python train.py --n_layer=13 --n_experts=8 --router_score="softmax" --init_std_router=0.00796 --lr_router=0.000713 --vocab_size=8192 --norm_eps=1e-05 --tie_embeddings=false --batch_tokens=[32768, 65536, 131072, 262144] --dataset="wikipedia_en"
Below are experts of layer 4 (counted from 0) of a mixture-of-experts language model. Rows are named router (the router's row for the expert), gate (a neuron's input weights, with its number), up (a neuron's input weights, with its number) and show model dimensions 96-191. Each number is 500 + 40 x the weight over its row's rms, rounded and kept within 0 to 999. Numbers have three digits each.
Before each expert's rows: "mostly gets" lists some tokens that are sent to it at least half of the time. This comes from a sample of Wikipedia text that the model never trained on.

# expert 1
mostly gets: " New", " University", " United", " St", " American", " John"
router:457507525550464553539427454537473533452391545497502511527537496463494459483555482455569555529449453450546464545509435491525471504536523495473509442523508484447545423469490462464445518544504493466486498464541554601481523491542465453593520551517482487475526506517503529526475505503539491518
gate0:518460458486471492550516463555487522484516489464443498490498439472530487574553438482453512551480457474531472495525400456490508450510529472469391490499522534418477445515463486559511477511558490593460504497531401421557516466476478501516487517525509467475510507556451410472476544493481507523
up0:547539504488476538500603415495567452497431449470443490460452536435486494542495513500467545459508506456491457479458547468518494450481546445487488519462491506484478539549463510611481517536471513508499493484531456507521439558514495558473464448506503494520467530472386489470487471528450504509
gate1:515521468549480421502499489499495501512506479454455499464472620514533524510509477504550547503503523485501531457519444455422480486493574537467423483447498553535445519482520479551471460509417534479540496561495486482503510518472457451502431482549542517510427624477488498484497517430497528543
up1:503491480486525494457403533616563523491513468463539431456509464517541527427511489485552511558519489452439501570528540546554513503485429535470492494475462488500551467513534546518539460529478583517410493439509448590532579495496465483519478499477509492481478517458463526455443502514492434465
gate2:464523463494570473475460487477464467527475502527495556499549527426595529507527455470523427520438536478489530477434471496529472521494558501581464549431472477404456585473517512529530460486395436525545497468482547580447494523492463530545475524526565483449453609489480480474489547458447514469
up2:492454451509468573465527496471411447485485510487590482521433526550512453572486517492521525413489523480515544522511487473563425508559526481445488488468454449490517531504428562499543503488626529491590497479532495475484474481509588551461444560473507536456527499584428471472481493511521418501
gate3:562447528540507512460457523506571475512433531504490525497450472442500524528490453464526540467422442537543557476485498468437474532491490481427513450473509428447465478452435450559456454467561516468494521544531425507512430478451469499419532577488563499499509512595442479495480546505444546532
up3:531518429422509456453544423498488480462495484485527450427517448552506559549498521570509518486548533504507512534485593494476518526505626541441559514506494524516482561431486518472545483442507400451435531488488514496460447404489486482529464490558539544457473443457466466555524508549513450443
gate4:424499580477462510491438525588492527480556474492506519538461487528531523490471469500544491524536450588508468572536432484399527474463572509482496483495448509537460492488502454454496551473459431509489474467533506552465565450498461524554472507542489488464463541437485445556476487543509448525
up4:533497509472443515550476470486470498500474497513407456466514514533462445513611529505506494420496470475487521461511530480539528543462476521471508468445534483556481515535480550531551554450506512471485591514507495511462464483496493549471544488503514525498527494538474583497484501531494488490
gate5:496515543479460474454436502509507458560471482569505535527437471579559512377495535493488561573499541504529488483482452534497477507569446456575521508485543507470550470482487502540424528519535437515433409495470560500469546535503468498487511465464498407488518519475486501491600418614453551511
up5:477481503424536450415412463535495488512548486472522487464469538505569499445455523531483523590553533464503512543539521541491514486540442469554502496533498565488491504469460514533544480509485480467462409516498541429491512476540538505571543464499534445472564458447433429560560427508492568522
gate6:473542444546482495497468468536519500487542429551503533557518516471443517468541540506494588549503527457505515486525538470553427455488476505514518519487475509537450557485495510478454565505533477511547474431497545455463508472434461558499491507563535541538522408489491458466442463516456522487
up6:519514508526543530535440544527536483520511530518525514476513516492522483536474459471530416572533408464524494491464486507581516499445509472529494516473501417506471551508478498495438594513509517559456489525495481527473525500502468563522438501546505558485518519508507455559535526505440499553
gate7:489525469508519525549458485607516494485528562448487509454512494535439513514467410520512464504440523505453596480479499485550519447540461432500451491494476448521547449473481496501470539440514467477477471540563511525516515458563498489507469545460593508455504471478529566474460473563538538520
up7:503515499517560460490486552533493491515527556503514523474466487541485540487469405526560437546523527517507510576454428445518482503513434512489453539508476504515432513460520495460442499524551457482425521531516503529513574497504474382544477530529512577492497567562588546501496520543539507503
gate8:449457517517548535474514517503397468497516425503474454441513559460483479488509448536479521512537461521549600461546524531431425490455528466500560458458414469492550488513473498496488531593470517478466467502487516550552486485543510511549507565464459477486554487432506490546451502543491502520
up8:503509483576514498449555513527387469496550454457491550424442507523530449504477486477478496512559497468583554542530547557499447469458577521398517485481493490462482411489488523569524584509493550498517500500481425528519442508538530473540457550460554441494510508475468457540544476465500407536
gate9:429488439467522372459467456499460560543477510499578581493510590600532498507501460447582473520472434500541437483465445490456525488486497515500423518539520470517462553528497526512560504536496472470530489577483473507469506451491463492509494477567466417557495440543500586560496496512483503495
up9:559492522518440587457492552446585523540514535624480458536524512540502466501423570515485580489499474508538502525519446515469480471495544479486507450467559475559497509524470525499474528437544513456472491459494483543586395575519485517488462535447494467465533533467517448499505574462486450474
gate10:520455460478568490444488518469522441450404543476517408475565482518484403587519441497477436550493484438524529517508548534483506442489574509583580546438570485494506449480534528536540470586496524558499542466440557494505481449467460474529485471485473457503478433499490539494450500520528550554
up10:450529515509516502541450504477444468484435509486476552497459466473456449522519519496483501490495510402500521470463486488517490563433515461509466525521479440505554463531579467527489495472565480436554536448446445488484548518525498393502432460467550562536559550524498545492498506470539537532
gate11:469465437521470508535435551503486502484496500505525531494440517477486461485566509504479510458508531485533523454495431558548423529500456504528540544572544487515480459508463481426531509468482523497494501434561478517485533504506466525499455519515491565554496519523532528562478449523498457541
up11:455544440590479560530452531473501521515496517540468597483513604483517476519550523552468474417521488545506474501441471575530461563475463468461571514554583479477463484545486423476503546511487469502560532522538478563523572512505496506562406524494476526511566501517548453529463500495529505570
gate12:449430591481448543506494431493467490453474494528501457448443455529536527485444427585529554522449540463440512466437505486541538522434581475491500508469435496482560509414501464528515520483512481508515495448553504438484498491521519461511557556490486528464500494526489459448497519505384533551
up12:496450540491470410503511542542471538470500447544533488504537543480481532488510516418513462441480500593500463478494518511462464413488450526550514471560478448457519481565462467486546486527468521471538496448559507478520435475511525524522452500577480515522530471447533487529508553421656449474
gate13:431531543545544561532519481504430397494534473509527499509511495553513545556515506472538510518523545508461481571454488541500451518458463492518455482474463471462445469532536537490508513566504474497463541404560468495532524521578529436488434485488470528505500511479498440452492517469525478541
up13:522499504541445472437542518534488609465471529475507490514521563513525497451486530444576530491552466519540570492514531457455499520549521472456518521512492475608464542579435496521409443530535429489464529504463570441506509496494527500467489526506483549452552420542566468481386529526464485506
gate14:510527467532496499612491537571467502488557525497487515414432430514580526501557420469535518521515535559457495458498473512524435483546420511530512490454512529428462542518475469508526513493556465487508516517540455499489531464556569463520559497496517501439435494533547519529460513441528475503
up14:454495499520451490435541521407468527486549504552555505412463488509465567499521495483609477507486518541431460441487514452510454438495461471473583415484445498491465567487499542482562533546508496451481486519552510513560505564471540469570487516507508480512459500590507572507478513471501530498
gate15:477474561543499446447430539495560508577492554558504549530506466534446474463496472441543509521531489552426570556459506489501467488528485498442487501501505458519502465561515560525428488418525535519469484525445450495429536593498557528505462506469540506473489439523450482508460477569528504463
up15:547536466502541445433531488485505480440560488481560451491483564502564519492444513572495494487490498531515512491511465480502519544522470495516457463463579513444494486502476485510454493457541462424525534444463533528478559547518491499530531511506507563449452478541503505501477447520474531448
gate16:537421485437562503529443533524495548585492531505529554492487545526482485521429463510538458498527563502453519519498504529464476488532503488453472520422508456590458461536464493552583538499503528530540510471513521437418437476567497494470503536453478495489560505545514464505415590567508502502
up16:481482476465493551531516487485548548554492537405520511452510473444508450513474477505542471542450518530492450496446490566503496486474510485494515451518474460510462489572545491444426490490496516484453539508456420462487510436542485574531477533529514448403512534520512433545484563495512468536

# expert 4
mostly gets: " con", " per", " me", " dis", " Ju", " Dis"
router:570493501539497488464480491517465510485445477522484477546557519511496552509475519546484485488500523530519515480479547438395521540525490489580458444519408590514498499500530506528522517516472483516436531500528534500475516509429491477493477494549417456508499509375472537427501469579559519433
gate4:416475534508469461521477490616431525541465507538462494435558515476458526472471523417508480477461513455492510522522498478466507485515558457443479487429461428495547553484572418509469441485466550462516484458563520491478600467471468489512548579526528462525562613529517499520536522523568576561
up4:542506556540559504472504496515480483431447558522464555483477460466524470489446505535478521477503530492473507539552548498527429545555531440490536472467494573429494541500528442545500538503492436541486523491479467567617503491520529543487436449456523532428510500496556534505477510462564479521
gate5:499509504521514546576478510504451525484508494573487456451436474589476489462380482502534465495437509477501505478423580504519497536429521542490494465555512497502551519533544505540556449464510401481470486420505527529487518525473449447472484524457511538523492501463441554551490517553528583466
up5:434519457531476528448487578468488503486546484516510530469528490530506507521613479496479482453495510526558403486507489506484432469490514552502516562524528515549576541470446574486428554506503557508467532532480425577451505468541494491566501514541481510491459484495533468500426530463514483515
gate6:512475458426526496501481527463460504510452516523549484484518443474548635525553484529539546440451477503499559441467449529445474548534470513525574482500491509432523604458551433499470531483556469519507492516479530519507578516509497485524543556494446543399526446518491526500477485515531492547
up6:481488466529475550496523545481475467457484486580529531486462433492475498436513563441522489402477503522457474535552482463506472475471538533532516497491522535471459462496515577508492576483541497500428477602489513522593502533494486524541511565485484531471501533506494472556474518527441521548
gate7:560435454501512492546466581569467500488457452436486516560547440439480539429511423503458489499455521567396461473489521546517485507514467625515472560493446439497455503412523522417538548498541479475511562483399491551521477494513438488498472451570514444534537515530507578465497475494448486471
up7:546466463454467472537538514465458502520504456553500526494530525416455492441484466517543524541482465429511509569478569528520531518493491548499445531505515488525491539465434482523496491483572451501485444486491462509468516425517492514515506538495516468456465461518501541499521507508454566482
gate8:452542547486464492491482510494547488478515508448493525411449470520445501557512474556456482485418561521485478533449482500502497489515441470510457507495454472508486527516438477469564578514499464498508454557501507465568496464390493522551505413492457527506413475411480569485543545472553467509
up8:564523450495447533501563498480464494531484500495514474555522495500556507485552452480516526528516381487525501462585512556563500460553516430456536475549514501513496553508505538524411480538462490512584533490477501587540460480550458446523437568563482533526533521579506458524484487488421519509
gate9:489526502436520556482465457498515522507560498527440508462528569527512488471494388413508452421489448544492492518460506537483409471529480512545487473492493511537453532588462476463458491432446439506441533539433529426552525500524481536510501517421535484511463551475522493529486505548469539457
up9:551529453541500514508533487526536507553548529507510566555522543504536533502540471523514460494531560476452433487453472408520489495482556507534489455481563490485531451492483518475544470525529458461530562591473461472501503540493499494427472471457532554425488481491498527489488552580517418508
gate10:532450510476494553475472601518485506447457445506476500518508507505500545463518524491533546536533520449413459517459558454517529460507425502491504499465520500509522452499525504490493581561447535445555483479445438485567510464494443467513492558522439513455456563493538564513617525543470499428
up10:478476543470480538494454600584559461420457483545540521479536499518441529428527430558462508447549534442492523443509514542459546463519442536514431427533477493487492450499487492506581569492469553502573458533489520497489510546441405433518521553454468471388479554466459481490552529543479483486
gate11:467453523524492497566448474507469509492529466499513479446504483534485565449627542555489501485446484565548516478533461528480511464502545435523521506474508522481509511598525503514484515500475451515523535503538488507434478477504502503551474491513432505519555438498504552525473508524523514463
up11:511540554530461460496635530503494480523486517559496448477492530435529476521552569491470553422487516434482480454519496465466460507562465495482509531465494581517478542461532495510496553509477488588517483556433451496512513544581470543483517500459449496492489474542467542548531483538448480592
gate12:514464453513496541477525538456477523426527443552485446550508470508499512458540472470523537544487464537485525505471507446491485421495510502465494495559495488615538579574454527553503506550470436479493543466485505522558503499450436509542500488502538395435446491430425527537509517504527545411
up12:528549428457490468521456481569512507475494444393517478500528467504575464490466418489500520539571499557456519471427541504473514503567495538554577512462518473468523430526500489500575541430543455520525545482491427539473512486527482568500523488435512553528560493466550530413462519540461469511
gate13:505556482473514538456568473511511499508552468530576526501527515509569452515502508571510463452554483523479462449437555550537438450456536453572552512508452551507489498472506517543475536433474441491410521444462532519512560515434476479505491452541437504560506472438528535484491491456530517487
up13:528463502530431543539547500533598477414539548499474499432555491458533529528492567517518506473510532436464496557550464506445489513447508464421525410517502491487541513447454516500527561547514489441452525425465483476513508436445515543460532484551476510509483526492501528455501495531498432531
gate14:613517541595422513478510507485518480500464496508559455434503462515512522468424455506461438463573539471501538540507482477498502440532548516477509459485517469426521438526508526467429485500472476557435510541393463433487468472441479511449490435585436511504452507451452494509562476570530576477
up14:492438520483508591516505553528503511447539474435504510527523549417524478511465498437515516568468429528472540566491418528478463532602495508408560508529479484526396480504434459436454425475512516489557503560453488468528462577567512431501497533490505551533420489524483494474507537448474511553
gate15:512461497465528514523519549513512543486466441477424520528472461454443458491480483431556418530475532494499610488513504483431556512544546486516476497537530492454474433562529482515491520531505442492508532549497486421499515503471464449411482522534490433502484546482486421466536509599515566538
up15:535491496537465497425465465475490475495605478440576451470491506524474511486564533511474504468387433506558506531458503567528484463509466445521486470517527448549491544549489448502480530524487488469460532519434482479450477530469555505497517509456556511478494467469467505559542510438506487522
gate16:540512471458484474480439488516531530539453498579493517508516536442532510535511541560568510479483485463431431415560441553521523530523536504531502514496498555449510492403486460587461481427522500520455540542502503553500581486433538527447532479483505538498521514469477489451411455568501492500
up16:476509539503534479485473453531497526489498391576393535523457480539544470463566494395558435546508597470509481503555515459534534424497505496455500532483519526516587503528513515488471464508457521510525524560552469565442536451476468480478517586515488452432460489473519491528513636444473483527
gate17:507484442571548487504514506557513453438481565572507447534472495509437567576571407462519490507519531510429488445473553592495488462447532464341464484459486528503446526533497529530611506490511435504523457459496458487452525554518477538533529568458494538510470520472544510516517502511506433484
up17:470447574383484519512508432475510460461507490489496558498513491488521482481503542449483504511517465468493531547574493574528572502570552507510471517558533430489490538531449483570437532467504526514509441479535432530566494499484531554521457485479488474475510552520486467431409504448503574575
gate18:520554511424496489548514539547520479447465498460478510427491406529458400457554544539538494548460481496454532507419511544460524557524456446557487550494475474560537500502477505510437540490428424574596553516488539512510426478522472509451504533523439495487580469453497425520457505459513561499
up18:498476414534535505420506491444456517524527505538515486485592534531468568447504423436483519418533462543494509557493453533438498531501514506464607498536451485540435437528515542534569534505527548571417520513487460487486536484510511544504580464465569561511421507530479515532506454508485438517
gate19:518505518496512434488486509451552465501519556436533496430479460503527526482486542557529494480434433475542553425436425528399503529517535548482507526520457453495543543545552521534495515449507527506558502483383533510460516493451482502532568523532563516538486528506559495540491484519467434489
up19:459462510538570482549502431564541459560561505453623419508519498478515563499492497455484455512485503442452486517453449509494545564516548474525535561503486441530512427459488512529520500493537448463510519517487497468513499493514531481547510467528577526508478499477473491529517499484445551459
gate20:537549479568539476552495504490492519506583546495554468515541477495420544551511545551468562461463501473426457562521451519503505487477435531532509552491542519511484495493515462555551455553495519505499530469455506471515476535510472564502436499529567534506507448497535479451625506511489470452
up20:478450507471560461469547493476521510436505592543524512478529518507541437472470568438469455416469538517540543526523481501459533471508486499449437572454549450459479509474483544457459499404520498492548532507495492541490515426559495498496569508515387500465425454507456489526521516456500535537

# expert 7
mostly gets: " b", " Win", " two", " long", " star", " live"
router:516487554465498496457523508484526490521536486511394563525525529507446547493491503507494627478483449501489519490507478503510515462530502528530578484536474528510602494455495479506426543474496544544496496482467570519418477569472541490497476487492497460541489549504503491514470500534535402465
gate4:489521534460589500508571528580507533503432477450492558488545515522415447465483484545547516494527455552495518511484528528524533451570498564548606441518470548432454471507483514452522515465497514533488400527488501524484456486450435498502505523522533480523568490547526538478506533526526465468
up4:495567556475407502496512497467623480513503490502500490552504527442560581536460522466471464574542529497469513507530452467469513454465520467517493456475528495511515466504537514530468482502469533508413439446554498529425429535485464500530512479537417519523498498443518483463537544533436552549
gate5:505526483485494501480483503475461510451534451503514527506473536576499519480434564474467551511505520455447496476516552556563559438436402518460543490494486484494538467433471511532522489490514395457518535554514464525554501517528482567490498480526536515525495503456493512499497540523546535523
up5:515487515519449508518419509470523518458572572564507476549486506491527491523599431508505546482507507472441516489494499567501387475513474517476418462477449479605503463517416536529522527454507474493497488493627455515514468467499470434553507514555518414497529521523467512452510412458496537505
gate6:530502515537557515503500551554561550513523534518488488480489481504532510500412502508552543508430519535519528508487478559515481484484537518473513561505471558547527489454525470543487523487476496502470596473509543529488552445474559536548495457521587494521459514500498446557597516479473491408
up6:569544482540521408540512442535446514504547490499534520467490502478448576462487522555515522469473517563523474454535467541488495497435423468486508535533522462559540508498471505513443476458476517497403507447458535509507529517492464505451600515466579533515512464521493485429403507464456560494
gate7:539571503539538496445562522511469475509529487509523496446488524546414450467471486466567448450469509503523447512464522508539557467555489519488492480512593578456546520480494478534429568556509504467440539462514472465550514532455544451540489477508467521516512427513482511546517531491502455580
up7:444548529532541446459470514496483454476497462447489568476549541468574513422530439508485486448456464471434479494522574477511531453477486524476536505511561504485535524478484561457407476503438576506482432533549467585496489534474517541501436468553490504563526543510408490508514513540548493552
gate8:491502470480454530426451439444560524546474515487474578549447517563433569489489550523505556570543526493403476505503520486492524528542541514554484507551452463499541551494543532540469485500498484502535402477543507468500450563527484537477488480491507486556446569532525593464482416502470438462
up8:509460496597520504446566506479453566530550476507577411437487456494526502467535538506426517513529485554556479545515531540537550542418480535530438446519555433455491501506520449531501566459487471543486556573508509480516511401492549533503506535509487455476521483465506514460521433463480483510
gate9:484500525545532455464526498480479453489474591500518483525478488443506500460569460498456519469471554502506521467480508557426515559534502525465511517529454531509472543411479534571455543517521491493562519497509518453539505444469527494511492462436497447485502580545523465451546499447459426443
up9:516503490560541506510551491463527522501477499434482469523486451493478470498454546554597575551491569555493499493507572497547512436521438552495497507536453523594543499535385486545474491464495514488483569478477502518468507497498511511489445540547509497524508523545502572482515436510513513557
gate10:512443520524448530538547450468537468580509523587501585523477461440452528530470533522504512536502506588457484463488483469448433479556480519556514490445542457466563499440504497498516492462485472575501416522511483540539532513490538494534523485518483420579434509495565468521475476488582435472
up10:500429506526467453511494416476466461479588489506449494530521467499524500449533551495516496520555527450481588505433493536458523520484567577458483466555476472495487505504515501517489468493623549520514476480531486480488516488453539534489525443486522545467548482561514564548561452512506547508
gate11:417572465515548458484501540492409457516476462496503440525547540547389436526557456488440501446501485465509543450447490543547509452512427522458496477515520551485444532530490536429497517418523537487475570534460460497518525476539584520557507506528521463478540501543493559522526531483502424476
up11:476443460501432540557494429565449557516485431444486485528423465537529524481502525505506515506462504497565526481489511447563453526520509511482494558475556470529463442598514401545449415472479565510523464495564496458467427545586495515514432472443519496506501467517514461490524558505501494537
gate12:556442523436482535472518506474505540465570477509421471488529483476541495451475533559522563498486418499465487503472486477517491526554482440525498490501469563536469488471596500467532561543508549458542512539500472472515516495576511443504537541479487490507505470502456503475479592550588456424
up12:479499507501510592465478500537475510479441504521453419461563512508453539434446548462535491492544541516476531506482537506472488434567483475528475529563468519583520466564460523546528528461478484514555547437443474475492448538511553436530495519483498515550498532493450407441473468500545484450
gate13:539565558476484465488608497577469471459502534549479557576465505513547484574493472488456443512479506497436469490511482461529497523551544522481451470524532510556503497488494483487520513490504455447504498485485500547482493509486449490448511525572503483509409533445464479504541457454516542458
up13:453444452464431466456519432459510413534499470515545445490491506486437536490542470501465500488517460557454466498557515514512569535484454444472516592530509498496549526564508486458440444528523424490453478443506485552513430537533540542482411468481491517496532547529462484452518471452583465460
gate14:567595432570519446530431497494524493483543523521527489542487524535524477464548480480546435498546505514412524540542475528432549553556558487460502493497496545460481520509457512561542583520520649509506450567517512500465518510538510478492467561502520550505497508475489514505530470484455483514
up14:493484459459462419460540560530534570489400568512496521495447502488455586492468546476518516498516512562485525507475445466460534480558557491503510538521520505459528521454497418524468480617454489493446507512529512440491484467502486542440577529527575527518447556482552490553554487555561491490
gate15:486420474517474474492530518522505457492505475461567539559514521470493537455410555509496443512494506508527467465484529580501552501420512545481560509532556456563529528530553484462409594489533510513515464465486486535525545441486425557514475464477513485515463499499513445480476466520479448453
up15:444441540510504469464554492519440481470520501519556461533526492520509484523527543473585520568529467505513521526555415443498559454498513518509517421616591484540474582496513493539504502510480532459493490535493461556533543533582467497529519481524504464530629476573529494580510499470525562468
gate16:567444521428538521457553486508505533471521527441512441481532531423431501446511502492538511437569442504495462457484497513494588528502505466500478497479426544508519505490482513482523490553486471574486559469528615479476484532574511512505498435503517472555525480502467495515528436540462490437
up16:432400466492545507467531562479546509452513486484522422449505516499477471524458524438485528433480466469509439468511565456528589520451586491511489548486513448538500507511572503482484432575468458518508623505519555464454449492552528509503459458534511459567532484449499410519453484471491446429
gate17:544449442412460509523502542458523483489518514487507486501492561504589513472463472529445551470474479555442534490548510639586492548485531477506537551459455525501496507516554494533518521528526593495509461451480448475473471463497506526517455570454475508502532494527523513466458574433512452488
up17:540529438523515519495537488472525484619439510441546483494581476522557449435502521520505484506581496513556483442547487499538549493475492484556555453571417516525497455479449543490540495581572468475511537475440480513416455557434485537523499540458475456465488475456534527487544451527562447526
gate18:472499497554468514472503462498485510588490460470580478546532471530449457484531557568488535490489494460463570493488460524417442492476484464510452473464506513420451424449512450501536476436495527521477415497556552629513531508517531495543485518499448517535531540464431592473413481512506462527
up18:496527436423469532481505451519502552554480433518486480503461504502541514510535498514548449531444537494409620492531508491419484448496498507547457495487474512450538551534516449504489486473501468488474441447491480517532516515491447424461584568461552526528498510410520590495500472470480506494
gate19:480512519566506469508491526495437490580523521510474523500491492444399516514462443485519555484488581508484503536483480549473482449456576562519481540543558428548526501542431399490493439489518515491512483559554495469455432475522497537534549477520530437548490530502593493541561482527500556484
up19:475478525452434537505448526528479461533462532461503530476562503465563506561531532483529470535463492516464473494447454527503473483551498455399452495473527435460542572444441447469538462478486487530500469576533518496559465527494402530577552461528543498521521461502593523507488578462493470480
gate20:458480526504563514614472510505472527496485473444472491444523445581446437471522511422453514536452488499505468462404473469594500496461530432546459447430485484425567501463512481541472467461459502499465502493532581452497419477510505437559512528446511544516535517516481505460426513530542447484
up20:498457522551505515452492493466522475484496503464535540515502574505481516476501494557524499520514451565522485534459510451543486485441522461560489512415528434485556481508438543490471429428482462468420497565504457528504494413462536478523469483500507522521544489395534519402519491541452487483

# expert 0
mostly gets: " Ar", " Hu", " Val", " El", " Te", "ah"
router:530541445503543591537429478477455512510522469497532487496497490550513527542497527472537476524475530520504462532398571460557551502550501504528484522495582410505515473436544464507531527536563454519517511455510515521485501523555563519463501425523493512507476462542498537566508563533487496492
gate0:525522459534482546500546446495489501486513512553466483528535483520516462563504508482528474509392523433590515444449452533498467431503434437572478540523450384506530498498465469532459496505492523535469506449506487466483463494471500470457491468482508482473480524466573602506510495511500529570
up0:468468514491478493448501475551489580534492502467505589611480437562513586492450483452484533516517482521536478436563561450569560505509502546442502485511507514527574440485487564488544453544506478545487475474505520505475487456468553525516533437523470494520470538594438528484496480521475444529
gate1:497439499566417488515509517503452504584546475490588547543460487466468482423512549533500468476511538507501536564501456466528485497525479430558465540561515530502539528448450572475472556485528525492462464450408459483494517528558561507392506555473493485451499444525542530535472467459501506481
up1:499451480510548482544572470448445509455523490500547499499536443493511498465520504479548456433511562511468463376474500571522553495587466532459473525498500508488495512571469552499517429401484492456459486508478482465568414534458561605465477555503494483488589444487470463508488538477439483512
gate2:508576548499520540508473426546435469490554448459409512448399470533527460470573488510469486520584569504520458433560469508530502481509524563483515474547477540484482528452502489486530536538539497503492547462427522489498524544479565429560464557515511511501449513456436516487612470544523511544
up2:489504511546520558500500550474474515541489459504458489556506472540493486479481491540497517483502563479512522472487472591575549458513511461497508509477482466488554473661461524562459548467470480452551549545496567469514571561552445549537439475516503543517531545445486580524464462524536491516
gate3:544552542496467535542536558530508506509477532463474462469567405468561459554509459493482507517450487509473508506499514466517532512503508497476515514524510510513516480523512491413509560571532577438470495569457457466596572506538458523546449490442516535465574508577543494510512518494493492498
up3:427483498535486495547436404523478485480542490416480577504455582496501462476509501523562497468536487498474469493502479502527495502454544498515495509505546442444417409509501500499456509495448471496540481494562481529396429581464494480502512472538479519514482539483510533465463519427460539487
gate4:458494479491511445471502522481469505498456518577471476497473609441491485445495508457535499512453551534497514542508477481566520426441530490510479444454502435471493476465525523473470520521489513590497473505577447518454519471534498518508434478566515493493517516541463560470509522470470440553
up4:526432536559464536464462552464488516508479452506521466482490496523491518495457556536488485566475537478468501535497567472476544540546546531516574509510512506515521523528510532498488456467417511393511541481497531463457450544550510469508446471520494538521476506549509534577473475479623518530
gate5:501531533480529524531462493478516441481528486468500464547434549500496431543454517533502483399511525500497464426503482470566510521519516465469532570458528530552518482483465551481500478484456463527495484495551563496508503463512531535592443533489444534477548566499509510541472462553529554452
up5:438442450545486499575545485517526482515533462495443527492463440497452458488476513551538496529553432565501476471520540609540564498480487517522518558551523453538544509478472402457506617446473507463525543499467471518510446514513525485428519468448408517496542533422545479529427531459494477501
gate6:490488520452587506541468489475497476512438502470437444495535461510446509518526507496503510502480516490464452475528473508495481438467483484487496459495495519454565513534564480556497532454545459413494456461425548458492509551471477411458521471480388527499545527569431487492479513427532556570
up6:545481477578494504455511514441511527477494408526462559547516562451498452529512503464457439534503534489471430544505507427456533477533451487517587483438464504497473540456446590498470509555463529507453534476538484460471464510506504516545523544510505520516515503470446522458483422506449507474
gate7:535537518547505493469505477487501489477458556552446469558356555495452418461495480489503531563511469484575462429495511440499576455536519455525474497485501413478418549528441547501492505544529497523475479490469424533565471448456502465515492511533471434553572532566526585486456468394501494513
up7:501478456434492538460493469567513480483465389488431417404501494505488454514469479477473469483449513504511478452510510505476494493468618495558496521511454537556489541521478525566463470460512459507479497518474566436505572532520558509504469500457516517457479463474531435520487523454613462504
gate8:471549492495507498570436428463441433569475483496548467549487472540461515485529506496541490500521545447509511498468466582508505480503489499509474526503502455559558499494472521606502510496498511578448452498489496520500469503533448492451483514507485461473524509579564485451532451486520529430
up8:401440508424476537526600455407543525497582535511398559385485528508544477383467446462448564470450472554544531507523506509474465472518522511441577467478509565491418508536498471516509541478507543475464537542524496478506536533493511494535539490450450515489475502521486543461494552522513470495
gate9:480519453535455507563501517504499570471431441475546491536457501498530560576495525579553459499419490508479504545417452499505529494519511509527487492510437425468442448441470501532501493543563510551582515510432448567490473484522541472489522504576538557553496546510527445478545533475588464473
up9:478504492431457560483465544572448469465534516528494525443482481470445463434501562476487432484570518468531482500484506507481493509444467476527572531499520548472463499516602509481479553480502482487502457509568416514480513541443488444478397471495507488405442514466457512543427534548483466522
gate10:525514519494541519544408485486473466520469511515494434475527438543419484447558454570552463515427553476475582513426482514493560484541547471537437524446476507438473503508575610566516489415522496520560475449508473492492482547531497440539536461477535512498510446515521460508550520459552467491
up10:515528477539478498540525514500526495472432509518570450512554489459501520537558508494563493492570469462524519571412519549424506484498487484473541524426459496466528412527521574465484535508502508439514492478517459485523560532541514448483574460566527513467439484584555502511477557456511492475
gate11:505428454524501485483490523508459491542529487491586553506432575518539503513507432516536488462500478522495570438505485491512600508585491481474525488497502435510599573457465485481526500578513526530500468416503526461499483472513471498445456456526497437510534456497552508493487532542517528466
up11:529491427482544561467443544520481513471394559519448537511462534459536492480485512503439600528509491542526515476512487476541503508494468461468512496562500477531495499474540383501546484488484489499520413503515484532521542536495504439501460554559584457490504529487437452487554443496509546474
gate12:456570523588558390518505540421404532525518515456601518518463498499574493501478470509447542431518592474483512584467516481542475572497506544548550482457538488519554493502436511462472519558514495433525470494509410543485490505549513535500448500510445588517445568561472472518486511498480492494
up12:414561433531566505588492488509543643521434544523470512494483483515523504476499502456503503518530497548421529449507458489529464536506504527489517487468573501499491474536492450489516513532431536540490491480488476468449448497505432483445497507503628480533505438504561541480488490482517417528
gate13:546535559470456486560456538528496567523470546516472458466508565539428497508501517495541439513503498478515510544538542523475508467481587489534526445536494505463559504469561559442557497509507498517511496564417528542507522487454426504533498516515536519502544460554528353440534452501536510429
up13:569511481445495469485513559466591499493462493521575513453519496578457518480484573390513551465491584457471425525521431547461506457470522496467469494550488499471586570567526513553509463480524522544521437569502581474516539499440529526497491498495564565534531571529534504465547468499546535526
gate14:415490441529545524531393560451486516547479463500561438435513416465570482515586557478509526502494556467465517503466500530414524480503509468492580459490594417481490446463560527487486528501477511487491478540510501506443491477491510452487542521531499484454527595486423543519579461537494519554
up14:476544429424508455482553507432502491466512501437529478530578429489448518506501527526497460589428512441454511485520541455461434496471471574505508493526538478442470453520509433505494483460477546493441447467424494566463531555469433497531509489458483520515526540518407571511541464521515456480
gate15:570521512508522462477540514544570500514453516501523506567467512478546585506574604493483458518494562493565519531490498525482512481495477439533455473465447457367507483457561505389537478540556530495557506484515536473523501536504528452511500501494504468593491563461532464490549490541466481526
up15:479546464524488511507514480557539500596435488526503419463527585439573506512577540463509529509532523488502519567511566431563541526466557457520511457503531430443544484510525498485478567522494449502451540406478508503521537499513493509564483551485485426535617452485560466503525457495536602479
gate16:507463431559435504464514500494511454449460472476459506436496460535538470500463453541534557489479560454470474546522512520550515538449509449453460503497461482507550550466518502491528438509477525462444434497515553532501543442562547505532522487555483511555393454532495558493567434517497505437
up16:438481470543499454408492552462488521521535496455481453500466436544477461480536539541550537490549545491533461522495556513458522588512508476453502502462487480489434485503565564384542495520444536457456478539520470487493483459569421471582499515510473476500505457559391498464507487524430434548